From a checkpoint of a small mixture-of-experts model trained on Wikipedia.
Training: 1102M tokens, 8408 steps.
Below are experts of layer 3 (counted from 0) of a mixture-of-experts language model. Rows are named router (the router's row for the expert), down (a neuron's output weights, with its number) and show model dimensions 256-319. Each number is 128 + 24 x the weight over its row's rms, rounded and kept within 0 to 255.
Before each expert's rows: "raises" lists some tokens whose logits its average output raises strongly, later layers aside. This comes from a sample of Wikipedia text that the model never trained on.

# expert 81
raises: "her", "it", "ish", "i", "rie", "ilia"
router [165 181 136  96 107 114 127 118 126 117 149 119 119 114 159 135  80 110 141 118 106 126 162 129 120 166 128 133 122 139 143 159 129 147 155 124 135 103 149 130 126 128 196 127 106 104 136 123 132 116 146 120 115 128 124 130 123 146 120 132  88 115 114 120]
down0 [138 102 102 106 137 156  99 138 132 146 148 123 134 140 128 107 107 125 113 154 153 113 112  99 107 139 113 100 184  80 143 119 132 142 142 125 112  97 135 145 123 153 165 186 169  83 108 131 140 160  84 136 143 112 124 135 153 135 127 101 165 156  90 103]
down1 [123 138 109  98 131 125 114 147 104 119 128 155 124  69 140 109 171 109  78 118 156 141 108 156 127 107 143 129 179 133 112 118 104 114 147 103 121 134 131 121 144  83 116 157 172 156 157 119 132 148 168 120 132 109 107 200  97  87  95 133 122 126  94 135]
down2 [135 129 154 135 109 196 119 144 160 142 133 120 137 125 126 170  63 185 146 138 208 115 182 166  75 149 146  76 124 157 123 121 112 131 109 128 124 159 126 119 113 102 116 136 147 146 125 132 134 102 109 132 126  98 146 141 104 124 122  97 118 127 137 122]
down3 [169 126 114 101 133 132 104 187 107 128 168 102 124 172 126 180 146  92 135 159 143 151 142 170 132 130 104 101 130 139 139 140 125 110 139 151 187  94 129 110 130 134 145  79 145 105 117 130 118 102 103 139 181  90 152 157  99 128 139 117  79 128 101 123]
down4 [136 125 144 116  75 143 137  95 154 157 121  93 141 123  99 123 124 150 155 121 188 128 159 142 121 156 128 124  74 130 112 150 141 150 130 123 105 109 111  90 102 129 117 151 156  78 129 128 121 122 114 122 136 110  97 151 157 140  90 140 110 134 105 107]
down5 [184  88 103 167 143 116 125 137 134 129 130  75 122 121  87 147 160 148 119 111 138 114 158 138 154 153 158 162  97 155 108 107 111 127 111 110 104 133 138 132 132 141 103  94  94 143 128  97 120 134 150 111  89 111 148 100 143 119 104  74 136 120 173  93]
down6 [128 143 113 132 126 145 109 163 125 163 109  71 117  88 102 105 166 135 138 141 133 172 124 161 153 146 140 100 108 155  96 110 149  75 138 165 132  99 144 150  91 111 120 100 115 145 108 137 147 145 127 144 119 158 155 156 122 107 109 139 115 148 127 146]
down7 [157 151 146 118 106  82 185 193 166 141 135 160 139 115 111 111 118 129 147 174 145  81 129 111 149 123 115 112 130 128 147 142 156 155 107 143 137 132 147 149 120 129 148 162 115 171 135 122 125 160 112 166  77 148 127 129 105 117 108 157 114 146 121 100]
down8 [114 100  91 121 172 165 127 142 136  99 134 140 144 125 136 107 118 138 153 162  99 150 146 168 107 143 117 134 120  98 125 157  78 116 141 113 115 112 125 135 127 124  93 192 148 126  98 125 159 110 102 124 127 105 113 120 150 132 184  97 136  86 159 137]
down9 [ 70 118 145 134 113 168  77 118 143 117  97 129 119 144 159 133 162 117 131  79 138 134 122 125 131 148 125 133 151 102 125 141 199 159  78 162 138 150 172 135  72 157 166 103  65 160  88 126 124 106 139 138 130 126 137 130 127 159  92 135 141 161 117 158]
down10 [128 120 155 150 112 120 132 112 103 125 157 137 154 123 144  87  73 141 150 130 142 138 136 135  94 126 131 120 115 156 122 143 107 103 125 149 133 114 151  97 166 155 111 127 136 128 125 158 127 111 151 139 140 129 131 114 146 124  77 124 104 143 114 136]
down11 [107 127 140  97 139 127 112 152 104 116 106 128 113 114 103 156 142 149 151 167 108 114  98  98 117 112 145 141 130 149 127 167 148 137 148 152 117  91 118 143 133  94 165  98 141 180 151 109 149 144 143 105 150 145 114 106 145 101 141 152 120 119 147 148]
down12 [104 129 155 117 106 142 156 160 172  63 116 138 168 117 102 134 132 145 144 115 143 121  83 100 165  99 122 168 167 101 149 174 111 190 127 101 152 147 143 125 158 117 128 171 186 103 122 154 133 106 113  96  95 142 144 111  67  89 122  94 170 172 161 161]
down13 [ 92 139 140 141 113 134 131  77 119 105 118  79 145 153 109 137 113 147 146 100  86 126  87  97 134 109 146  77 157 122 109  94 108 101 172 143 111 116 106  86 148 153  89 133 135  79 113 191 123 107 157 143  93 155 130 153 111 112 101  98 133 143 129  93]
down14 [146 165 117  73 112 154  68 140 118 130 172 144 128  92 117 100 127  90 152  92 113 122 117 160 141 148 130 113 146 128 127 137 144 137 128 130 113 146  65 143 150 177 134 141 140 115 128 126 125 150 117 130 173 133  94 120 138 119 146 130 100 126 109 108]
down15 [129 147 122 146 141 111 164 181 177 162 116 104 104 129 127 143 163 139  92 115 131 124 130 152 144  56 129 172 139 154 127 109 154 138 124 152 177 149 149 128  77 148 166 116 147 175 169 113 119 126 113 126  85 116 133 120 118 128 139  84 118 113 150 109]
down16 [ 76 128 120  91 146 101  86 129 114 137 115 152 147 115 118 146 162 130 160 137 142 130  91  64 110  81 170 143 134 167 137 133 126 137 102 172 121 131 127 120 162 103 123 105 139 163 105 185  96  75 105 117 111 171 119  68 119 116  84 144 148 143  98 140]
down17 [114  89 104 129 197  84 106 158 138  91 140 172 140 160 112 115 154 114 125 123 106 147 108 120 125 140 148 115 137 123 142 137 111  96 136 136 144 115 104 152 155 118 125 153 124 123  97  94 119 117 137 106 115 132 138  92 123 118 101 131 172 124 131 136]
down18 [176 134  92 111 116 187 126 166 106 127  89 119 128 155 151 125 119 128  91 168 132 128 172 143 160 181 113 119  96 116  99 126 166 139 145 123 111 122  80 109 150 175 161 145 131 128  92 144 128 151 162 124 133 131 126 160 130 173 125  94  99 105 137 167]
down19 [ 84 140 141 170 136  98 110  98 120 106 135 133 183 129 122 160 118 155  82 114 114 157  85  92 122 140 131 100 174 174 137 113 112 145 137 148 116 130 106 108 129 152 118 119 164 119 139 126 139 141 129 130 101 135 112  95 100 118 107 205 129 159 103 162]
down20 [107 112 129 151  94 146 140 129 168 130 116 127  96 153 104 152 150 157 147 114 130  81 146 138 151 131 121 106 125 109 101  92 105 143 149 137 138 122 146 109 125 139  75 139 153 135 154 180 115 157 104 136 100  84 135 140 147 130 106 138 114 120 134 107]
down21 [ 80 139 123 122 148 102 141 131 136 143 147 127 197 146 115 133 108 131 136 126 118 113 108 108 104  88 128 129 150 147 125 110 188 100 122 129 165  98 139 123 149 143 135 107  66 106 156 117 156 115 151 136 124 118 127 115 111 113  74 106 118 100 125  71]
down22 [109 153 101 134 175 135 142 120 115 123 138 119 107 143 101 113 151 155  81  90 105  96 130 165 108 117 126 138 138  94 143  92 105 149 156 148 130 114 122 148 132  90  86 113 145 134 116 134 150 128 136 135 161 130 119 102 136 173 153 145 179 122 147  95]
down23 [156 126 105 108 183 164 111  83  73 140 140 103 127 180 150 103 158 107 148 166  96 130 135 151 156 173 114 126 126 108 113  91 155 108 104 111  84 110 105 151 112 126 176 144  97 114 110 115 132 154 124 141 115 125 116  95 144 186 133  92 140 168 107 118]
down24 [ 93 178 158 147 115 129 132  91 115 165 133 103 121 112 172  98 126 101 125 122 102 136 155  92 122 113 125 120 129 121 122 113 148 130 109 120 148 137 143  94 130 145  98 143 141 129 128 154 129 165 138 138 141 126 109 108 132 120 148 141  85 165 109 104]
down25 [ 69 158 140 107 109 172  69 119 140 161  97 128 130 152 128 129  82 144 126 136 130 114  62 119 135 164 112 133 124 107 111 142  96 121 122 117  98 177 136 128 136 158  99 154 108 134 107 122 147 165 143 100 131 148 129 139 133 109 148 126 108  83 154  90]

# expert 90
raises: "ury", "lon", "ized"
router [142  67 108 110 206 132 114 142 103 115 119 139 116 125 132 136 155 120 100 141  92 121  54 137 144  87 128 129 134 146 143 135 116 135 152 140 107 141 129 139 172 124 105 116 138 120 133 140 146 119 116 133 125 119 136 135 119 150 185 127 177 134  96 130]
down0 [136 103 163 148 142 116 139 154  92 125 156 117 107 163 145 180 155 129 108 168  62 118 110 166 172 142 112  66 127 165 142 162 171 158 121  84 165 105 117 151 165 148 136 124 106 143 145 164 117 141 145 116 149  88 134 126 115 116 105 150 122 100  91  97]
down1 [145 107 146 165 121 153 169 139 117 135 112 108 121 162  96 122  93 159  76 101 129 117 120 184 179 136 146 114 141 102  86 127  91 121 167 124  71 145 185 116 136 101  93 117 167 122 164 153 138 134 111  91 103 154  92  97 140  76 112 101 108  95 160 160]
down2 [172 118 102 195  99 176 146 146 115 119 114 107 129  89  97 125 133 148 124 146 139 137 121 104 142 118 129 147  91 108 153 123 169 103 142  94  93  99 114  95 100 123 126 170 119 126 155  79 122 166 111  83 112 142 118 186 111  94 159 101 132 140 130 163]
down3 [ 99 154 144 128 164 128 161 120 127 144 139 119 148 145 129 106  90  98 159 179  95 155 161  97 110 141 136 138  74 120 124 127 110 131 144 136 156  93  98 172 135 130 149  95 114 156  86 114 135  88 152 119 106 121 118 169 149 141 136 137  55  81 114 108]
down4 [131 178  88 154  99 130 123 134  70 126 168 165 179 128 104 148 120  90 111  81 122 102 131 131 123 154 125 159 168  94 161 136 119 142 124 112 125 140 104 140 137  67 124 153  82 133 120 137 128 101 108 129 107 122 149 123 166 173 121 154 121 122 144 104]
down5 [128  51 165 135  82 110 118 146 180 152 137 108 122 122 162 110 137 148 133 129 134 154  77 104 121 151 125 108 185 173 151 125 138 108  96 110 113 156 132 134 111 146 114 114 144 112  83 120  99 123 114 141 128 137 136 110 158 138 114 125 141 151 129 115]
down6 [158 122 155 157 145 155 138 100 140 134  91  92 132 139 167 129 160 135 104 166 140 117 101 106 171  92 128 133 132 142 110 139 166 122 138 150 119  96 129 100  98  86 118 122 153 139  93 118 134 101 147 150 126  82  97 161 115 127 143 124 130 153  97 136]
down7 [109 139 111 110 182 118 165 119 136 137 145 143 101 112 140  81 133 158 111  93 138 146 163  95  83 181 116 189 133 170 111 121 166 149 123 137 147 117 164 123  87  62 106 106 144 151  81 129 132 123 118 128  92 148 168 142 117 116  87 137 175 135 143 108]
down8 [129 103 130 113 113 168 113 112 107 144 110 156 137 103 117 118 105 135  96 150 103 161 152 121 143 146 100 120 139 126  99 116 138 136 122 115 159 115 124 134 117 116 129 159 117 106 159 150 133 114 169 137 133 121 172 128 121 149 157 131  61 104 146 147]
down9 [149 102 175 125 114  95 111 173 129  70 147  98  77 131 133  97 110 111  98 141 147 138 130 117 140 151 114 115 159 122 150 128 149 122 143  68 115  82  76 148 150 141 142 117  98 134 109 131  97 132 123 133 115 162  59 114 100 154 117 135 144 101 151  87]
down10 [102 135 158 153 132 104 128 129 116 111 102 122 150 111 158  91  87 125 167 103 163  85  88 174 144 108 105 116 119 143 124 132 111 112 122 128 168 106 125 154 148  88 127 140 108 117 108 143 101 167 110 129 136 131 128 133 122 130  79 151 112 115 175 152]
down11 [153 113 156  95 149  96 160 149  94 122 100 123 146 129 164 119 148 100 138 109 148 136  95 137 148  74 123 154  98 131 121 113 137 142 121 131 101 127 110 128 122 145 136 134  93 122 147 103 101 144 119 118 113 158 135 153 124 132 130 146 155 120 128  89]
down12 [159 131 147  99 115 131 146  99 197 122 158 126 142 102 123 117 148 114 117 100 110 120 112 145 140 134 118 110 141 147 109 124 137 150 161 109 137  94 140 116 142 100  92 136  94 110 139 104 126 126 120 125 134 133 150 122 152 123 123 110 115 145 121 141]
down13 [187 146 153  75  59  89 131 117 183 127 134 119 130 173 125 142 124 138 148 123 113 151 127 126 144 107 157 115 107 119 122 129 117  90 148 150  99 132 105 150  88 144 125 125 132 125 158  88 125 149  95 115  94 113  98 142  88 144 118 126 118 143 118 118]
down14 [ 88 103 141 170 147 111 147 101 158 102 128 120 162 128 127 148 128 110  86 146  89 141 139 105 143 171 127 134 106 111 124  93 141  59  89 137  99  73 122 136 147 112 131 141 154 100 117 106 116 109 139 111 153 107 124 111 144 137 103 101 132 112 142 161]
down15 [137 136 101 113 125 140 116 111 157 135 109  93 143 117 139 176 103 113  91 108 157 162 138 133 160 142 125 111 113 105 179 127 111 165 101 128 127 131 115 120 151 130 149 118 140 108 106 150 132 159 110 140 149 182 107  96 169  92 103 140 128  96 112 168]
down16 [132 163 139 105 177 173 133  83 115 148 123  96  94  82 129 151 120 140 120 135  72 145 152 140 104 102 165 140  71 100 119 137 147 165  90 140 143 132 129 140 113 129 144 112 177 103 134 129 133 122 106 191  88 132  97 118 153 131 148 129 116 128 164 137]
down17 [175 153 166 125 106 174 134 141 122 146 153 106 151 129 165 136 127  87 143 109 150 130 107 155 137 126  93 154 111 149 110 146 102 134 152 119 106 133 122 109 116 144 100 137 136  74  91 130 106 127 171  86 130 152 103 181 153 121 159 144 165 148 167 140]
down18 [136 115 130 135 139 166 150 106 172 100 132 130 131 160 136 154 101 142 165 145 149 102 160 137 129 133  83 115 136 157 125 123 155 134 107 163  99  93 128 154 177 129 142 116 142 117 101  91  90 128 101 108 114 121 125 117 104 113 113 141 134 122 132 147]
down19 [127 107 111 149 144 126 108 151  69 128 168 144 122  98 156 121 132 131  96 139 160 149 181 135 143 115  85 115 118 114 171 133 136 117 174 132  98 113 113 148  97 154 121 130 148 112 175 119 131 109 125 136 142 134 130 163 141 131 125 109 108 158 140 103]
down20 [ 97 144 149 128 106 132 164 124 139 139 137 147 154  76 138 135 142 125 184 123 131 175 143  59 117 104 134 151 111 139  81 122 154 116 176  89 146 130 142 113 129  84 132 146 128 134 120 145 130 117  94 154 143 120 125 141 118 161 126 109 158 133 146 138]
down21 [165  91 134 119 164 136 124 128 130 127 163 122 128  94 124 118 123 107 109 139 101  98 153 122 150 121  87 190 144 141 109 106 128 100 132 116 123 105 154 139 109 124  98 108 159 115  99  90 118 143 134 153  63 142 143  96 111 107 154 126 164 155  94 142]
down22 [103 135 125 175 134 100 145 120 148 127 119 129 152 147 165 121 136 144 144 146 101 114 141 181 140 114 132 114 138 109 124 148 149 134 150  95 161  92  79 105 138  99 134 142 133 141 137 191 142 139 126 138 172 169 123  90 147 112 177 129 154 135 134 132]
down23 [139 119 113 113 129 147 141 127 137 153 154 116 101 100 118 103 130 174 172 107 136  89 138  72 152 126 118 104 124 117 117 130  96 115 134 103 130 123 134 111 166 175 177 115  86 135 126 130 134 109 133 124 121 108  88  95 103  85  99 176  87 130 118 154]
down24 [138 124 109  98 120  95 116 173 104 106 169 119 111 146 162 134  98 120 131 108 185 109 127 134 127 130 107 135 115 150 116 118 187 147 142  95 109 136 128 164 113 114 150 105 156 135 125 139 187 142 141 107 126 105 148  95 144 111  98 168 119 135 146 118]
down25 [105 100 152 149 150 144 125 147 136 163 162 154 113 154 129 116 144 120 118 145 111 138 108 121 137 114 148 123 141 161 170 115 138 106 159 134 130 151 101 170  97 117 119  67  88 104 154 131 104 181 136 203 171 106 105 120 123 179 117 115 135 109 152 149]

# expert 33
raises: "=", "–", " R", "un", "ept", ":"
router [107 122 131 122 137 131  98 107 142 110 154 117 113 136  40 136  94 130  78 122 120 126  89 123 106 122 145 111 150 110 122 194 131 112 160 103 119 133 125 126 127 169 137 131 121 161 120 112 147 148 154 123  97 130 148 100 129 159 135 128 105 119 116 138]
down0 [160 100 132 111 121 138 124  74 143 105  87 106 113  94  95 141  86 157 165 160 112 113 127 106  85 162 115 101 136 168 149 163 123 141 111 151 104 161 126 113 160 122 124 153 108 130 150 113 139 147  95 148 136 124 108 119 126 115 128 128 129 137 153 138]
down1 [128 157 165 145 119 119 103  77 113 122 139 118 170 140 142 136 166 162  95 114 130 137 119 139 155 155 115 123 126  71 134 195 116 137 108  69 139 100 153 106 121 155 109 121 160 115 121  95 150 110 127 123 169 110 147 109 138 105 117 120  91 113 167 156]
down2 [153 127 166 112 163 145  98 136 115 150 166 196 112 118 115 101 118 119 122 135 133 115  79 115 118 136 150 115  96 118 135 115 121 136 110 127 158 176 136  87 154 146 177 110 165 147 136 181 112 133 143 138 141 166  68 134 146 120 125  98  91 152 143 130]
down3 [ 89 158 168 134 130 130  94 117 137 103 173 137 127 140 153 125 145 118 121 122 112 123 116 123 142 132 100 157  98 121 119 124  97 139 141 113 130  84 135 114 118 113 114 134 116 138 156 155 175 142 136 149 130 142 101  91 141 145 111 113 116 132 132 130]
down4 [101  93 123 149 122  62 134 104 128  96 108 150 144 136 114 168  68 155 112 194  94 154 128 137 152 120  80 145  91 137  97 161 102 150 176 119 139 135 119 124 139 118  88 177 136  89 145 128 121 145 106 105 149 115 116 118 109 122 149 102 117 148 148 122]
down5 [135 118 111 133 140  96 189  96 131 171 144 142 109 145 142 112 188 146 127  56 135 137 172 147 135 161 134 157 119 149 131 114 114 130  93 152 121 136 128 141 110 145 133 145 149 139 122  89 115 112  88 120 122 106 132  97  98 111 162 172 126 124 145 122]
down6 [135 144 104 131 129 110  96 104 102 152 136 146 128 153 144 140 124 146 133 144 102 151 117 117 141 120 122  89 123 131 125  99 160  95 143 134  87 122 128 139 116 142 130 105 163 121 162 179 143 145  85 123 103 176 138 106 103 131  95 108 108  87 133 134]
down7 [110 118 187 161 132 133 129 119 134 135 109 137 126 105 109 130 137 119 157 141 143 131 106 138 169 171  85 110  94 101 100  87 152 102 127 147 128 134 128 113 127 171 129 125 127 116 150 115 132  94 136 144 149 200 115 120 142 160 111 109 133 134 146 128]
down8 [122 146 107  96  88 142 116 156 142 144 152  95 108 135 142 130 118 111 123 110 111 144 153 118 168 129 180 107 149 139 118 147 135  81 135 116 118  92  96 110 112 106 135 109 118 127 108 153  92 121 141 154 191 110 136 155  80 138 134 114 147 105 128 119]
down9 [108 126 161 160 149 124 139 154 112 113  96 122 132 131 160 140 132 143 117 169  78 135 125  97 114 165 114 124 116 101 164 139 106 112 111 109 115 193 122 102 105 108 175  80 123 138 123 149 166 114 136 135 131 123 133 140 164 109 145  97  82 126 117 117]
down10 [114 104 143 133 126 114 122 132 102 125 138 116 130 112 140  93 126 138 119 162 141 148 124  70 119 118 124 119 128 141 164 131 112 126 137 150 166 171 102 100 111 130 112 174  86 113 137 161 122 147 178 113 140 146 149 140 138 125 113 174 164 111  79 101]
down11 [118 168  87  97 126 105 109 141 111 126  96 127 147 137 116 130 148 122 125 101 140  90 104 134  90 147 142 132 108  89 103 106 123 160  71 151 138 100 162 116 132 159 162  71 150  97 111 103 162 138 170 125  92 112 164 149  90 138  98 143 108 118  95 145]
down12 [ 92  89 148 135 124  93 103 102 149 105 114 170 108 111 125 141 147 158 125 114 141 120 129  84 157 141 148  72 153 106 146 117 113 159 111 138 128 117 129  83 154 120 127 126 121 156 117 130 104 135  99 128 107 178 116 140 153 111 151 121 123 112 145 149]
down13 [150 199  96 146 165 131 133 106 135 169 127 156  79 108 143 134  91 134 124 166 129  90 131 134 134 155 153 117 149 126 134 130 132 117 141 110 176 148 122 107  88 134 135 132 122 134 123 129 127 151 107 119 104 131 136 133 113 109 121 133  61 113 154 106]
down14 [ 89  97 150 146 110 118 146 141 141 122 110 183 153 145  99 134 119 123 150 161 137  94 124 122  92  67 107 111 125 104 126 115 129 145  99 121 195 131 151 102 112 100  99 149 132  77 122 164 133  83 111 131 162 134 114 157 150 130 118 115 121 158 157 184]
down15 [105 117  85 142 144 118 107 121 144 145 109 116 148 142  89 113 125 120 177 136 124 163 111 135 147 143  94 162  93 145 143 136 140 165 135 124 120 152 119  95 137 141 150 107 102 130 134 147 157 145 129 107 125 102 123 125 149 126  92  84  67  91 123 140]
down16 [136  80 124 123 140 137 115 104 116 127 157 139  88 103 147 121  80 106 122 172 116 173  60 125 135 100 135 159 140 152 123 118 108 159 136  79 147 130  93 171 127 133 125 158 126  99 131 101 136  99 159 131 142 124 113 167 173 150 111 151 160 167 149 133]
down17 [133 126  86 157 150 140 115 123 141 161 136 114 130 119 138 125 130 131 118 131 141 113  88 175 148 107 159 126 136 118 162  89 163 113 134 127  86 128 115  99 112 132 124 126 156 159 176  93 100 150 151 151 106 160 135 142 122 112 151 132 159 126 142 121]
down18 [104 126  92  96 118 189 145 150 130 128 115  83 127 105 113 127 137 141 111  90 136 125 122  88 137 100 135 113 123 143 157 134 107 131 152 125 106 164 151 131 157 113 127  96 191 102 147 137 147 129 103 132 152 130 130 131 127 120 155 134 142 115 132 120]
down19 [152 143  88  82 131 128  77 119  95 117 141 148 135 109  96 131 118 128 118 125  97 144 175  84 151 112 131 138 134 119 152  98 108 115 119 155 136  95 162 124 135 137 130 121 126 168 164 116 160 150 131 154 125 156 122 144 112 135 125 132 122 118 143 114]
down20 [ 96  86 178 141  95 141 110 162 153 123  97  99 107 144 108 123 152 151 147 139 100 100 125 130 140 107 157 123 121 158  87 144 136 119 148 138 149 111 126 105 137 101 126 119 111 140  99 113 142 154 133 133 102 152 136 103 116  92  90 125 164 135 190 129]
down21 [148 162 154  84  91 113 142 173  90 130 111 117 170 119 155 153 123 124 124 104  97 131 115 150 134 112 153 131  98 166 136 108 139 144 145 112 115 130  86 148 127 111  96 146 108 126 128 139  87 108 112  95 142 136  95 147 128 119 145 170 140 132 178  91]
down22 [141 153 141 150 113 159 153 140 114 171 108 149 151 138 165 133  62  92 151 104 100 146 156 109 141 158  96 108 105 124 126 119 123 128 121 109 127 162 147 136 173 126 117 128 196 151 124 137 106 110 142 135 107 140 106 127 113 121 120 137 112 111 156  85]
down23 [150 160  85 155 148 105 179 139 136 130 156 108 139 139 152 136 162 136 117 107 112 179  90 103 142 134 121 137 128 111 167 128  90 145 124 102 140  90  98 115 144 146 153  83 110 112 144 133 142 109  78 138 184 162 111 142  91 123 146 110 155  94 111 113]
down24 [127 140 158 106 122 171 126 138 120 121 143 115 105 127 163 178 110 153 171  99 206 133  87 162 130 140 156 138  74 143 127 139 118 112 135 125  78 126 122 125 145 174 112 120 141 128 111 133 115 177 201 133 171 170 148 124 134 134 137 161 137 141 143  84]
down25 [165 156 197 126 161 117  83 139 101 103 114  98 139 183 113 164  98 132 112 102 122 138 158 158 137 131  80 135 138 116 128 124 141 116 140 139 148  84 135 153 111 139 121 124  95  89 117 119 129 108 117 107  61 129 118 185 136 140  99 112 126 139  93 130]

# expert 39
raises: "y", "i", "ok", "ys", "oni"
router [144 163 106 105 116 102 130 127 117 114 124 116 152  77 160 137  40 140 131 125 150 116  95 127 148 143 134 133 108 117 118 158  93 126 110 103 118 186 201 126 113 109 150 124 143 117 150 118 121 147 116 125 149 130 124 129 138 149 128 125 116 116 151 139]
down0 [112 119 173  69 130 122  60 170 144 125 175 135 139 147 117 113  88 105 113 134 106 122  92 107 150  93 129 160  86  84 128  83 142 156 133 106 135  96  94 137 137 121 119 151 123  99  97 142 109 147 134 129 124 125 155 148 145 174 111  58 103 137 173 119]
down1 [147 126 127 151 138 159 142 153 117 173 137 164 118 106  94 132  96 119 184 137  99 142 151 119 126 172 140  75 146  94  82 121 120  98 113 123 125 151  96 105 159 133 104 130  92 114  96 102 136 156 100 120 188 145 113 111 119 136  97 105 111 137 118 145]
down2 [164  97 126 153 141  92 108 111 146 120 143 143 134 130 124 157 156 161 151 135 112 119 143 112 174 136 113 150 156 118 150 113 156 139 111 163 124 112 163 132  90 191 165 131 130 122 117 138 137 111  89  87 125 154 174 143 146 179  76 114 113 132 137 127]
down3 [109 136 125 165 124 119 124 145 109 127  85  89 137 132 165 123 141 133 163 122 115 150 144 142 133 107 147  86 132 147 111 154  80 161 129 102  85 105 116 193 141 131 130 127 156 120 123 121 122 112 155 104 150 144  98 100 151 159 129 102 146 121 129 118]
down4 [163 122 100 177 120 115 177 110  88  91 119 106 123 117 111 124 168 123 124 108 112 108  89 166 156 163 136 157 116 151 138 152 130 126 111 145 148 152 112 159 120 154 134 150 176 131 103  93 125  95 116 182 106 121 148 135 150 146 149  94 133 124 144 102]
down5 [ 87 127 104 169 119 112  97 138  70 171 114 119  81 125 131  86 118  83 170 115 100 158 131 124 103 179 114 124 162 133 131 110  82 145 129 150 133 124 115 149  97 119  63 121 143 100 114 142 130  91  94 147 137  85 103 127 117 118 123 118 135 139  90 155]
down6 [104 141 153 125  75 123 154  96  80 183 148 143 155 126 166 145 140 119 178 123 138 129  88 131 145  92 134 149  88  82 145 131 121 139 144 119 145 120 149 137  96 114  89 101 110 113 140 130 142  92  89 115 115 126 155 101  99 165 118 136 100  98 171 152]
down7 [177 105 137 134 118 123 140 142 133 106 163 128 132 175 130 155 134 122 119 148 159 130 105 136 145 124 116 108 114 117 146 150 106 117 126 169  76 123 106 142 153 162 128  95 112  82 135  93 130 126 113  77 141  95  91 141 107 128 123 156 138 135 142 132]
down8 [139 145  98 124 117 137 148 121 150 193 147 117 118 118 126 141  97 108  94 138 154 111 108 145  75 123 117 121 115 160 137 175  99 122 106 133 110 117  94 114 138 138 150 110 133 144 140 150 119 128 139 130 105  93 128 142 133  97 144 119 124 164 105 191]
down9 [121 136 114 152 132 165 123 111 173 136 118 133 154 162 124 137 130 111 105 155 131 134  87 148 141 150 114 141 123 133 122 103 131 135 128 158 126 137 138 137 138  83 137 108 106 132 117 104 119 142 102 116 168 133 112 138 117  50 141 150 123 126 116 137]
down10 [129 131 121 131 112 112 123 123 129 127 125 118 138  78 133  95  99 121 141 121  99 165 166 128 125 151 127 110 133  85 111 105 101 165 174 128 105 183 108 136  97 128 168 128 131 117 126 159 130 149 137 102 116 146 116 144 162 129 106 159 117 112 115 107]
down11 [145 147 148 159 181  44 157 138 122 109 120 152 147 131 111 105 112 156 157 124 126 151  92 132 145 113 131 148 134 130 121 147 142  94 138 134 148  95 114 111 126 125  94  95 144 155 103 141 127  74 142 103  58  81 155  66 130 133  98 155 142 131 102 129]
down12 [150 151 156 158 127 131 168 138 107 190 119 162 171 139 109 151 149  76  96 160 127  95 152 145 119 110 128 112  88 164 140 174 136 157 110 126 123 162 138 130 156 114  97 171  97 147 152 117 117 146 126 113 127 134 148  73 139 156 120  82 170 142  97 127]
down13 [139 149 102 150 147 119 117 171 154 125  97  86 178 109 149 144 147 124 158 143 132  99 161 121 157  88  89 136 133  95 135 165 134 159  86 190 122 110 161 148 111 157 119  91 161 160 113 166 126 155 150 127 106 154 169 169 114 144 109 101 157 144 140 115]
down14 [140 134 125 146 164 141 138 185  93 160 103 144 138 119 116 123 125  99  82 141 125 155 158 172 143 136 101 100 143 125 125 151 111 167 141 125 140 126  91 119 128 108 135 156 105 133 113 119 162 154 121 141 134 174  87 120 143 108 135 139 136 136 142 131]
down15 [ 85 146 131 104 174  87  83 153  95 142 101 131 162 116 178 157 138 178 115 175 133 136 140 137 177 132 159 125 124 161 139 135 128 105  96 139 159 128 134 132  98  91 161 136 153 112 100 150 169  80 127 140 142 124 137 133 180 195 115  87 142 123 110  55]
down16 [104  88 104  96 122 144 164 144 170 138 156 131 152 130 122 149 145 135 151 130 144 134 111 115 142 104  88 135 130 125 132 137 128 107 140 114 168 124 128 114 113 122 169 130 128  97 130 148 157  91 146 110  81  85 111 154 114 187 154 132 142 108 118  91]
down17 [123 113 119  93 193 132 147 149 130 117 133 139 144 130 148 111 124 150 105 158 124 128 164 131 113 109 153  93  97 143 126  96 123 139 106 131 143 117 108  98 144  80 138 118  83 134 141 103 132 152 128 124 131 181 130  86 129  84 187 148 107  85 133 112]
down18 [139 131 138 125 107 185 149 136  95 112 135 120  85 160 173 104  97 120 179 181  95 139 111 109 122 145 108 133 140 112 109  72 142 154 143 136 104  97 112 143  78  94 137 139 121 117 119 120 119 158  82 165 123 115 136 152 124 119 130 121 136 143 120 125]
down19 [144 145 134 117 118  83 123 140 144 141 108 128 107 125 153 193 151 108 145 108 152  96 123 128 107 111 132 140 125 129 123 131 103 145 125 141 129 121 128 135 183  91  94 147 107 108 137 155 127 101 183 108 136  98 111 115 159  94 147 130 118 108 144 148]
down20 [149 129  90 113 100 142 133 118 109  88 158 112 132 121 117 144 153  98 176 131 109 101 161 113 190 126 115 102  81 119 156 127  90 129  90 133  71 125 165 125 127 111 153 123 107 113 139 113 139  86 154  92 129 158 154 128 118 148 140 185 123  95 105 179]
down21 [116 104 147 114  96  73  90 111 153 121 130 123 153 140 138 116 139 156 108 119 107 115 131 138 113 154 122 118 141 107 139  93 136 142  89 127 122 120 148 107 104 148 112 162 120 166 113 140 127 112 131 111  93 112 102 103 166 178 143 132 151 170 132 170]
down22 [ 80 138 180 148 140 173 133 155 173 155 115 120 100 158 128 156  92 147 177 111 146 131 106 116 125 132 127  99 136 127 118 119 120 114 137 123  78 113  86 129 164 133 104 142 107 146 147 132 165  80  98 136 174  88 131 142  96 142 125 161 130 129 155 134]
down23 [122 143 129 124 149 104 130 129 128 159 155 167 118 168 132 127 120  85 145 165 136 127 137 141 147  55 132 113 109 146 149  83 167 117 125 121 103  93 170 116 139 122 151 112  87 121 147 120 111 122 152 129  81 156 109 158 143 133  94 151 130 176 126 116]
down24 [122 141 164 107 161 108 160 157 128 117 141 122 130 121 124  86 119 120 123 118 109 153 117 101 105 142 122 124 162 121 127 176 152 130 109 137 145 120  97 104 105 174  80 149 119 118  91 129 104 131 104 128 111 152 145  69 121 133 146 153 109  77 164  96]
down25 [146 125 126 105 126 160  85 112 140 105 137 105  79 116 154 103 112  80 140  97 155 133 131 120 100 173 169 166 121 112 129 167 119  82 117  88 162 141  99 101 152 101 124 123 134 131 144 150 121 134 127 136  92 136 163 132 160 107 127 143 102  98 109 132]